Below are experts of layer 3 (counted from 0) of a mixture-of-experts language model. Rows are named router (the router's row for the expert), up (a neuron's input weights, with its number), down (a neuron's output weights, with its number) and show model dimensions 80-159. Each number is 128 + 32 x the weight over its row's rms, rounded and kept within 0 to 255. Numbers have three digits each.
After each expert's rows: a language model's description of what the expert responds to; "raises" lists some tokens whose logits its average output raises strongly, later layers aside. This comes from a sample of Wikipedia text that the model never trained on.

# expert 1
router:120148095080136101163097145120178123136161092172176112113122166088090113130135138087131119106064138177088164099154168088083163102125099144137099119143094126170109169119194174137122057175157112183107150097113143136132185103115128067100172135
up0:187132140155170159172181147127091143148067097060114104192129094113103080099132194140204144168185128105146081135181142091099141157165106183134133121126141187127070140159124121130112177098143134148135120109164125122183109201141078122155126153
down0:085112128100185169140122132120103107080102147123188146126107133146139093143086116156134113202137132066092169190124147098042147152170189103097199108177185125178121120112083094139151130098140144095121078132167100156125071117119121121133114125
up1:141198142131130151097160180170122122134121114131088077120070123134141132133126098136148111146110116096079085109139105068132130133124066172144172123149090109154093050146127142131192184098159133125126065203102095157107121109118075092117092171
down1:158137075149171097144202112169106155106099126123142098095137115150088165176091142154133171064079142110176133106150067124103110125107133140101117091110101143087177164097146086116100106189104137173160131141123122112074114144150095136141148123
up2:170136102189147108105169102130121125183080133112086082120130092157174138076142093134162141134163139103103152167166134103179181193092096109066156082144099114155048151147113071125105139125171145134144127134175109148122135119163191111173091119
down2:064131127161171147108098115100167049119110215119104160134186150125103136115133115196064151147160127150175154145117122093117100129150158155108169130102176138172159156118119133103149130083150142137169148151165050133106100098087133169079119109
up3:207139104154159088158154139082101122165111124139167141150147173143107117099128132087193116097114099155150136168170114057079160156057111122093135103148098100101099163143092081150129120157146166158148096065157142146088133134168147095152103143
down3:174140105122135118132110101176091103141067116151061130135119126143137160092175136120139126127129167165151135079086087132202137140158099110154096175069072094105105125097140232116118138182122132152141146149134145120182091098107082110134142131
up4:140152157140145154135135120153101131095110161110096110143118090158151072131105077146169113170137109103184133138228120103093136127093142156102119093117127120114138101185101101187175138094134095145150160125139140118126129086085079075113132073
down4:139169048054104161173075177189131177135089178181097138113138080139125105146113128156144093146073120146142137170154128092079087086122080113088141076165132136124146127095109130153136158099100121072116105068112190121102089084120102131169063148
Opening capital letter or capitalized chunk of proper names and titles, like K, P, Br, as in Loo, Sereia, Tell.
raises: "ributed", "imated", "ately"

# expert 15
router:126121103113050134097136103093131090079153102147132150087139166113129166131173136089114086143113124161075202065126104116055111112177130220154138124104066172180069134118152186105165109167127109151090183157089167128106123164092068153110143153
up0:132125158183145164104148115113117135144104105110094091124079129112175114102130113124137247135173111036140116144124079101135120090134159133104110088121199167138058089135118128132143134090109160144132138195153112096112116191121148107185147139
down0:108145098190100100119195111058161115104110105104156149112178158135153125129137157106125128136179147171144186115128112085066131127110116094146138092106079126123119105168122133152125178105133139177128132083124094150185100084130127161149114180
up1:144053166090105147153117099148099070166107146115117165102133120132138166184122126128170067141154108188187135103124153140135158111149097135152177097117175100115191145118100099146127124138132124162079102114100125162103109137133071097146165132
down1:120125068158164144142165111112097121142127172149152132128107113129166145168086163076134087079116157167157128070126132058149066158140068153084176103071124141142155124078141141138074115187151156120179155155120105147099084190151090153117134155
up2:183105141127115172169130103120082092155052111125091124138136123155133125083137123114204147146124155144174079167142123133144169137159085137088115107117154152117143130191101107124098127095108140121116110107077155156064097173106071078151124124
down2:072079131104127080162102177120109114203152146125127124118070111132093153146147095139073085112132173133126137181139115110116093111146086152098189115162156173087084105136123134149142142097163183137191171102143133140118117147155148126131127143
up3:150116139136060125181118148131123117134109186151114161121167128142220113066158135112158141153167148157131184087137096090108110143167175124091104112119165093075122185169026098155102108126101137089158114124162191175110149113126148136133138071
down3:164113164119157145145165098214084143144085155142132105098121150152127108030122127111177148131097149155118111077098168083129126161175157110142115098108199113107130115073139114072143161142094123095158141121103127183093122135192130130106106094
up4:169103152115111168167165109177064114169065143077121103138085109159148146094153140193174107138125178083136129108140119097162117139165103168108148118096141160166096104158129091129126122059118168129142121139113092156080093179136094117089109126
down4:120136113175136110126115189096159149124091072067123157112136095144112167148137105136155098156116136108115182109130098112077082046151131106160105104130135153113129086113173163136103110135174145179167151113149091159133158105164125150120158093
Prepositions and auxiliary verbs after a subject or name, chiefly of in "Duke of Mantua", plus was, is, has, been, from.
raises: "t.", "ities", "ights"

# expert 10
router:136124137142210079103163181158132149139139119104147109114148133098112119098186115097140110077143151097172152138089152146217127146068131124117148148079125124122166129086164118136138126185066111125127148101142129096160113137063102129125108094
up0:137087197065166140046180097118116163146118109095123114112144138153105176022152158148135179087150151136064098162132131141116146089131153055102135112154128111123099127100136083157080089088110128105122151084120150161094077172108079167227165092
down0:128153078086109165133096133194081132138124117137103142138117164145130112185130065128145149123149119173168153142111083099160118061138171071103110164159148113140145097125184165195130105150193091089074118182121107165128065115105138193142091137
up1:140127129118153121081111201145115122115103105123156068166107131097134174184106126083147126177144115113103204125122205140137106153097112120151133161166063088120118118180141154169141152149147139096150127125127070140127129178109082149114077157
down1:130107142081172111177152111123078156091132171038116120143121109158122126135145096112117087125162143157158202143125127110141079144121115102108137158157108207075117115117167162148103136190095115148057119105129096168117162145017123183118132092
up2:124173087075204145123123106115147121112101134104105090133161146133152116145092096104145162126142118095195096145164145123132125160151083181168086103076167145103101133173124096110157193109074156087102108110114148119156159107135154124151086111
down2:132116133206098166136181121065155116122103109188140090119155114109155131093146134193126152100119097109166087072152094095079141135007113195095142178091091096137135154102191138156145122133124140198142127185097109120115138133150135137139100119
up3:137113159084144192113139114116067065146115093115128063139098089131144108126095146179146117210149161107120093042132130140138109079150090070129142093185078113079180086177076120129064189111133118141092125142083122127134105156107060166136161156
down3:125123076091144105203112076168134111125127162072161170104133179118130132178106096033152096096166116203129119146130118111121128136106119101148139096111133090090081131126119146138094156155150160103108114068081160185122103094172170095165150173
up4:119046193147116106134184108071116101142103089119140153141108079150163068152138134136096140182163171120139130090087159156164124099185124101172085089153102178101153154168130130158038135106103100161149124140126098101159103160102138121168117208
down4:191107086149143145171121050120113145111103134147109096104078137155121137110143165123147072142129072209130157142108140101097166122090093128151136135138092084148121182084146071123137120126190120127153120123142140190127164134131103077086154182
Word pieces and units in census, ship and sports infoboxes and tables, such as tons, Armament, males, st in 31st, aged.
raises: "?", "–20", "”", "("

# expert 0
router:093181091139125074169135127097162085093171138134151114117136153067104091144097155142114102111129073196152180117107185157108090085111118156127149182187081144141132121143192170134121063157149154137107123216119111102111129076112141116111173132
up0:147158104107111148135166149108117079112124108069108129143109125116132122184183146140138094180186106107141134140093114090137130093112108166120126153092119192167081132128143111092201208138119118160138138116121041095083101123128164158137180121
down0:159144065079134094173102119152093106129073108154155176083195155091139091155166116094128141141178097119150115152088130084141170114108134130022103156113167115152165117092158074106099085219112130111077132076126131115073128138145124123205145091
up1:175104113112148145123100102124081123097091104133050110087087075113147062115132138132176110111160182132089082106145128124171175121159123111141085142161143118185144118067118073091078161108061093112162141137106094150156105171133151164085163115
down1:109130092148152112139074061136112078119105124142164129118108100175160138147117109113123130125216122153206176136066150063161125127081117141134095204084138135135128088151136169064119178131141088118132138148134069140127135125095123167161124118
up2:144088161103138152117154137032148133154099072148150159172138118089090106126147146143136107164145143138129124146082091116150130097139079129138135116072140205170114129113135172140099082144132129167124090186126117072153145180106123059124145188
down2:131120070180106123128154114143090098124103089140124189104095101183122184089100137112113160118142143162156137091141115111188137171116135178135109162064109096096131190126096104136141153122165112131147154191140133164101161102111109196123102134
up3:210049166130113123147213169105040153149044122104118106150117130127148166074122135155190154114169155073103075124131121106131139100118106126113145107155122111087067145142105080133110174089145119095183123114104087183126104155116120109169065100
down3:144144142157090147085141121114130097137120066110143124115068157098155147086183121130088162135184137097136127093138110053112108132119128104141095170125107125118122142119171175171131176103102102166114129108082081095143141155121127144157089109
up4:162068103150116156110087147173123061165104119163151121147131102082151165125147193114155146131118135104166138184137142141116140153075148088158147125096045112106136077181100140175073098125125142064157147126165144158123144149198117146156176075
down4:146111134125131111115143171133155065166103114109119090108156089106134122131165138172113104129134136164182118097062134125135128128136102143113159134058123116079146099129140186153128202112117133136161129131126076124088128158172164129087131148
Single letters and short pieces starting a word split into parts, such as c in citation, an in unanimous, b in belonged.
raises: "ild", "hard", "rov", "ross", "roc"

# expert 8
router:128168203111153169139124174121164110138151072152173137090150130091132142122115127199124106098148132070124155037169126115060164082093125061189180142195097137100157092147159182101104150147103121128102122145111093107110100090087079149147137110
up0:135109126068128144105140112117099104139126114164101151125136095123156082147111122118151190131096113144121133142118084140165125141120147096137159111181155143156099090183130103102098151082120134075084134159093105143145098169132114130153149179
down0:134112093173125107177154106125128097125102101105145089133131190107103116148100121106152183130160148200119131160128160103092241151113143158108108147083057113152101187121182081120112072158127118139154119153140143163176146104153115185115091123
up1:162145151136150102142189134123110123143079109152111110114125095179109161111159112130152114127029184178144137177131116211138163175119140076097138164129112121152090113130109132142120152124106168138176118132138093109146102182183149097148093185
down1:142087132126119153138066192145122100113071107101155125167123046082103124176071098135132091157145092102154130146209138170065152071129140111152130090172117101088174091110131206147123130137135084153100102053094160104045051081086122135163148131
up2:144139152139160111192125161122111146170119128163094085122124112175132177117149123131129130100130184135178193110128155152161100149137144107112101171121129102105112148156093151141115160145121146114133132109121139076153055139169162120182159140
down2:124104077180018097094126099148098118143074163180123149156103096148137169177080161148107128061199156160130134110117095096162119132126097133164116101087034070126123147121111169111143111149140129110159130189156136156173132092178131122175088148
up3:133079156126119084121148088132117119164123155072128101175120061109151129107164172122144091193086159191146156143186165117160127149128099112112137132156116110148132123163124132141095141094109148139131095106145143099109131092095133113126158143
down3:125113101163095149110137082092145114148113135110139117106133163154131100140095114170135068154113148172157173116089108094109097133122149105139153151076066157129115100143133127124148089198094139136158142172154040165133105093105075195123155155
up4:150044118113094164099118109128096089117102143136118162154080152110140102113142151174144171171154125137091123091177058132108101151160101147114155099177157159187142089116059136090152123098182096095091090092079126125118105136138085107147139095
down4:161126141080082136150148087129086126163100181099142131123126129100119091121151177125143148147185138184151114151144146086121195196148091092087087113028133158131139155097141135122112098091180125119091129098151119151158121088131074132125126132
Pipe separators and numbers inside numeric tables, mostly a pipe after a number or a row-final pipe, plus decimal parts and semicolon-separated scores.
raises: "ll", "ald", "ern", "ff"

# expert 13
router:108148089124082081158113135135168112090144142164124109119121155125086164102101100127111130102053105108144142086123141117093084127132163120158155167150107131060147123106130111116168110159084105161149165139120146148102129077127073118109111117
up0:164145168104124139193172115161121105103108092152122113169129101140156076115073046129132127140117129085189091146150174187136179113102157104095131101107219137105169170177225110130100107139118103153101118139141157131131101133081112048143117138
down0:190113136074122111077107121075116077099083074106143180174101119133149072086149135160148127182139088111090114118106126094128167146111104073143140136073109124141116121157097136144126125134127123128132118170070095079148099149101129123117146125
up1:195125129175138181124145139142034172135046125057096140151107144150119146090153116154192105175170154119159129129170092102147177138167114119153062103141114146152158147117112105146066198110077136125132147127126125136116119144150081085153128105
down1:130154128223180132169138117067124140185161116161099164112130129168138165083107076085091177119114134154120162146118122157129176136105142075095118156136080205137085165123129099127108161082090148178159171109134096121142087163138186143151148111
up2:237122170126114159142163145116033130147027080091112152144090098146128127097132122144241128157189182151145102126137142133159152137142095127096141119168125148122093133191111103128068135064125119108153153149142083164086114189144114105145081116
down2:107064139170129146120180236081113132122091131152095135119152144164111126154181069121127174047174133130114116183150081148155081144125125150125148193151117154152139187135123074140179142085153134152139096154124120072159130134108127219132120122
up3:167110082123137101180099061142105157124108138144112146095113057117117165049201095085153108135167210116122107138086123115174079111127097099086041165157146099159153112138156186137118091103105199133164115071112130161111123188082146124103147158
down3:138167097114160133160077166147084146135125117165186129150084159120187089116114135158167067091168121135056180114111137157166164124111141118092104130138091161154124108141186127142108135193106114100100120120158101130172148139093126073144127090
up4:187125145116136170099163125120089107175056118106127119141079104146137164123162144136192153172176188131122087129166119092150131180130098067101127104135081156123092121148150080121099128109107185131169113157115075158122088195161108101103096146
down4:164124064195142078111137144068101109114100178071099094146097133139085130085157132104159127161144201173162163088107088123124127126233149125085152137133118086153063121117159128167143112098161115146143114120058117131090120105107097120124115128
Final words of proper names of organizations, events and places, such as Racing, Cup, League, School, Museum, Championship, often in sports tables.
raises: "s)", ").", "°W", ")", "\".", "s\""